{
  "n_layer": 12,
  "d_model": 768,
  "n_experts": 16,
  "experts_per_token": 2,
  "d_expert": 352,
  "d_shared_expert": 0,
  "activation": "clamped_swiglu",
  "moe_layers": [0, 2, 4, 6, 8, 10],
  "router_score": "softmax",
  "normalize_top_k": false,
  "routed_scale": 2.83,
  "balance_loss": 0.0056,
  "balance_bias": false,
  "init_std_router": 0.0086,
  "lr_router": 0.000437,
  "vocab_size": 8192,
  "norm": "rmsnorm",
  "norm_eps": 1e-05,
  "tie_embeddings": false,
  "optimizer": "muon_variant",
  "lr": 0.0071,
  "beta1": 0.95,
  "batch_tokens": [32768, 65536, 131072, 262144],
  "seq_len": 384,
  "train_tokens": 1095000000,
  "steps": 9742,
  "dataset": "wikipedia_en"
}
Below are experts of layer 2 (counted from 0) of a mixture-of-experts language model. Rows are named router (the router's row for the expert), gate (a neuron's input weights, with its number), up (a neuron's input weights, with its number) and show model dimensions 192-239. Each number is 500 + 25 x the weight over its row's rms, rounded and kept within 0 to 999. Numbers have three digits each.
Before each expert's rows: "mostly gets" lists some tokens that are sent to it at least half of the time. This comes from a sample of Wikipedia text that the model never trained on.

# expert 4
mostly gets: " album", " —", " acc", " Abd", " MF", " evidence"
router:500536490498496543489485461534504488465551496478493543464530500525507492495473516527499512500504459473523521499491505503506514496513494441526510
gate0:525499514449527492506507462502511516554511472507521531484516502474497526512514502509526454483517518514498498517492519541527549498489507520506551
up0:520499502473491495470524548515506544486482492483493521469491521495537480462490498506518485499457467555505504518523498529513467495491513502516456
gate1:476497508503515453475505519496526477520502461507497476523546522510505490473484500485518557523462515499524523497507503479503511493550509503453527
up1:544475489502518462485499501502489512478505468530488472540492521549483485500491500513549496524521424514515550515525489546532518506540483525522499
gate2:436500494515520509554505480493530471478512502478496511531563533476533481469505522521485520466471471466465482502476502487526515496529487487500456
up2:514502541536511548491518508508508476517505508537516489517475439486516495521513536509495470520506504506492513458490476508510474452544503534481481
gate3:504494488508502468521501483497491472491564564507541479513468453535489466477538452457537550485486516491520470480478497489468518512519471473450466
up3:490505462473479480510449475502520505501495531518475463509497510495516465504494496495454504473462469510503494504472493475523511498540473502520535
gate4:485548500450479482501492506542509517463511500514466451530512509533493475505440475508498548518528489484495496513482494511512525529479516524491524
up4:499514465507491469479542509509439473492532492481458499479510501498528513456484493498530519471505498515514493450505529469519501524474533532468503
gate5:479535517504516481489465475485472478510514505515478536481480513496527472473458518454472503491516524506524510473508474492523526487474484468478523
up5:520550489479484508521493458525505534476511487549466507476497484527537509494499514502532544467484499578503479527488516522511481493509517480501499
gate6:503530483507509529488480488453520520481492522460520523465527468486540483501498515512480463503460469507499496470497477523490503443461502526498470
up6:540510465494478519505537532478483531501471512540503480490469515474500501504531532462518512500501498535467500488512469506510500536486515499486521
gate7:511517508524473512504490539491519525491528487478538502486467515521452543492526432472536478502513505529468522582466474489482525548500471448506532
up7:473545508518543505509496541475476507491533505492542490524461505494491534505507496536501500494546461488474474522556500506502516504469441452499492
gate8:498509525472481498519531497491498485537524516500512493505512508507492517505463503532500530498548494549458490497456500496502501508514536464482515
up8:500491498501508554449536465481489461534525488486482496478494519518519543482548503520494476499536527489441496512451510523520494477498493473464479
gate9:473484479495520486469465463510509516532517505510503484504478492495485486487485514515522518495521509506449465527522483498495510499505503459482449
up9:481453502471531524496491480497514519467571545511532507505507506501513504508468501472499462441465476469475512526485474525537482490494493474513505
gate10:528495473510469534563524496534533520491494465461487531516544546479510539526439478487513500501422496498488498513507491508539479471513521508480437
up10:520530483549517550488472453504525518500427488479479536531517499444488539501515512477497523499535529558479509527460505498487466500483459520527498
gate11:433501501483480484475518467537493465467541530475522502502504508506500509493445475505471549525494493538515488446520473522471468505462532504462506
up11:497497517504459454495483487487507525508525474515528514480514471500512512485473480486520545468504465491505507510479525513456479511474501453471494
gate12:489512471539543508545439522502420464588539478531490522486477484484503515497496488453509507517511469510525484515494490535511480463513469531497513
up12:477468520492493524472499491498477525533459451470492542487499501497457498499460502513476487486528490513511506490489492526494491531477519510547503
gate13:475532496518522521482529532472484477514428515507498500536468537512461510450502494494492527496498475484477523508520516527565485515512509476524509
up13:507456508514480519484508488521468478497539484492514546490506488473533524481523490512509472510507503480485521491496520491477459496494452502500488
gate14:475484441492469532493558566480513499469510548513531471514513456494504482520525509493506497477495491520455515489551425485534482440500522512578527
up14:500502527520501476470529526519513523516486510451463466464486532453474488501491499486488563510482518484521541505501470460522509504517477490499478
gate15:464477511475491486496529478481495479541478477510509481520501510523477493507528513460507509513530528476537565467517547525493515520496473510507497
up15:485520472541480506475517482529464502472445494500524452500487514509512484531498450512500490485509484545515555433472471505473486496444510519526487
gate16:531501517503496522491552478496505520476488530484494474507503498530532555472494511527512486479436521481529507459498491496519498515516506532518486
up16:481537516468514481509537452494502504523498542526511488469497465476506497495461524501484515459561519506486499522509490548470510476498471509498502
gate17:559507500515480494526512479521510469545516453441542512561524491459525494473537480521505572522476508515524477446487473496483469529511483498443503
up17:458533509485480517526528503493484516529521474523495528532514482498510497520519474501500473546514524492490514499500485522528498508544480495518462
gate18:490489506495554511483505517470487491501505502485492525484500506519446523500502454530460505524473481469506487510452499491516478474503509474455505
up18:474482494533537516516514495490509548517507483491488486508497468497486498521466468529494518482522466481480532501488492520479483495492516512481453
gate19:506522510478499495447516542447484513469439507490512485493513529490505479449504497481412530492491471524486521472511467507478538504518484495502486
up19:521493531463504493509496518496553510500505508513470466519513493482467541468542509495474517470531495520486513529482492525469491494505449537467525
gate20:492495514478467492483516541477496533499491483464495502478507491499547509526465470448522520503528498512434470518507473470494516513484492471502477
up20:500492533471514492486456520485518509560521524510491488460511497485474503460441501541500511495437538493493442500532481452497514463505488510523481
gate21:523490489512499489544521479539487484514526515479495471469511488488534482440486506527511505487512506486518492505472503494531493502534488505471476
up21:480479490453511453475488468531475569521562524514479490518465535534538485523513495537515478470484444525491500485462513515530491490493508526508499
gate22:504505493506515500471488497500510496503564511455459504503543505493478506528458513515495535497531485452501479491506477491507505469551488507471508
up22:509484515522482506470528507496523533504500454510501485448517499508518521523490506498539505530519490532493513502507515529493509567478486518534466
gate23:507510533510506532488507486522535460485521533479528517485436528506525500483492525533509475523530490506459522539515528498453505480571491500508500
up23:473515496527487466484510529516468551461508509495468496503498506527508477493507505507508474546508499533503527485508546516467495512497497476490500
gate24:497472479487482530531538491470513502505494507526478535476540451493511483491498488492548545523513505482489445462485507458527489479506494507478478
up24:524528478456520485513496523470483512480502485499487485517468498504503486473516478480518518507466534508516528490544508544504512487515490494499538
gate25:541465534493527486517506497497493482476507438521491519484488476525489507548525529502481503502467457490472474524504481525490484468480496527500532
up25:488533452488452532458527465501532481500473536514502505538477520525500515468513550494533425486469482519525499504559483471484521495457467489505518
gate26:513534492475509509526495479526523514522489520482544550510498477516531449544531499460485496461486513513495457508548476496497476508553530523454482
up26:473514528470501530510497498503527531523504495538445541500461501494514498456483461444475492498505509507462521509495507505486532492486558555482510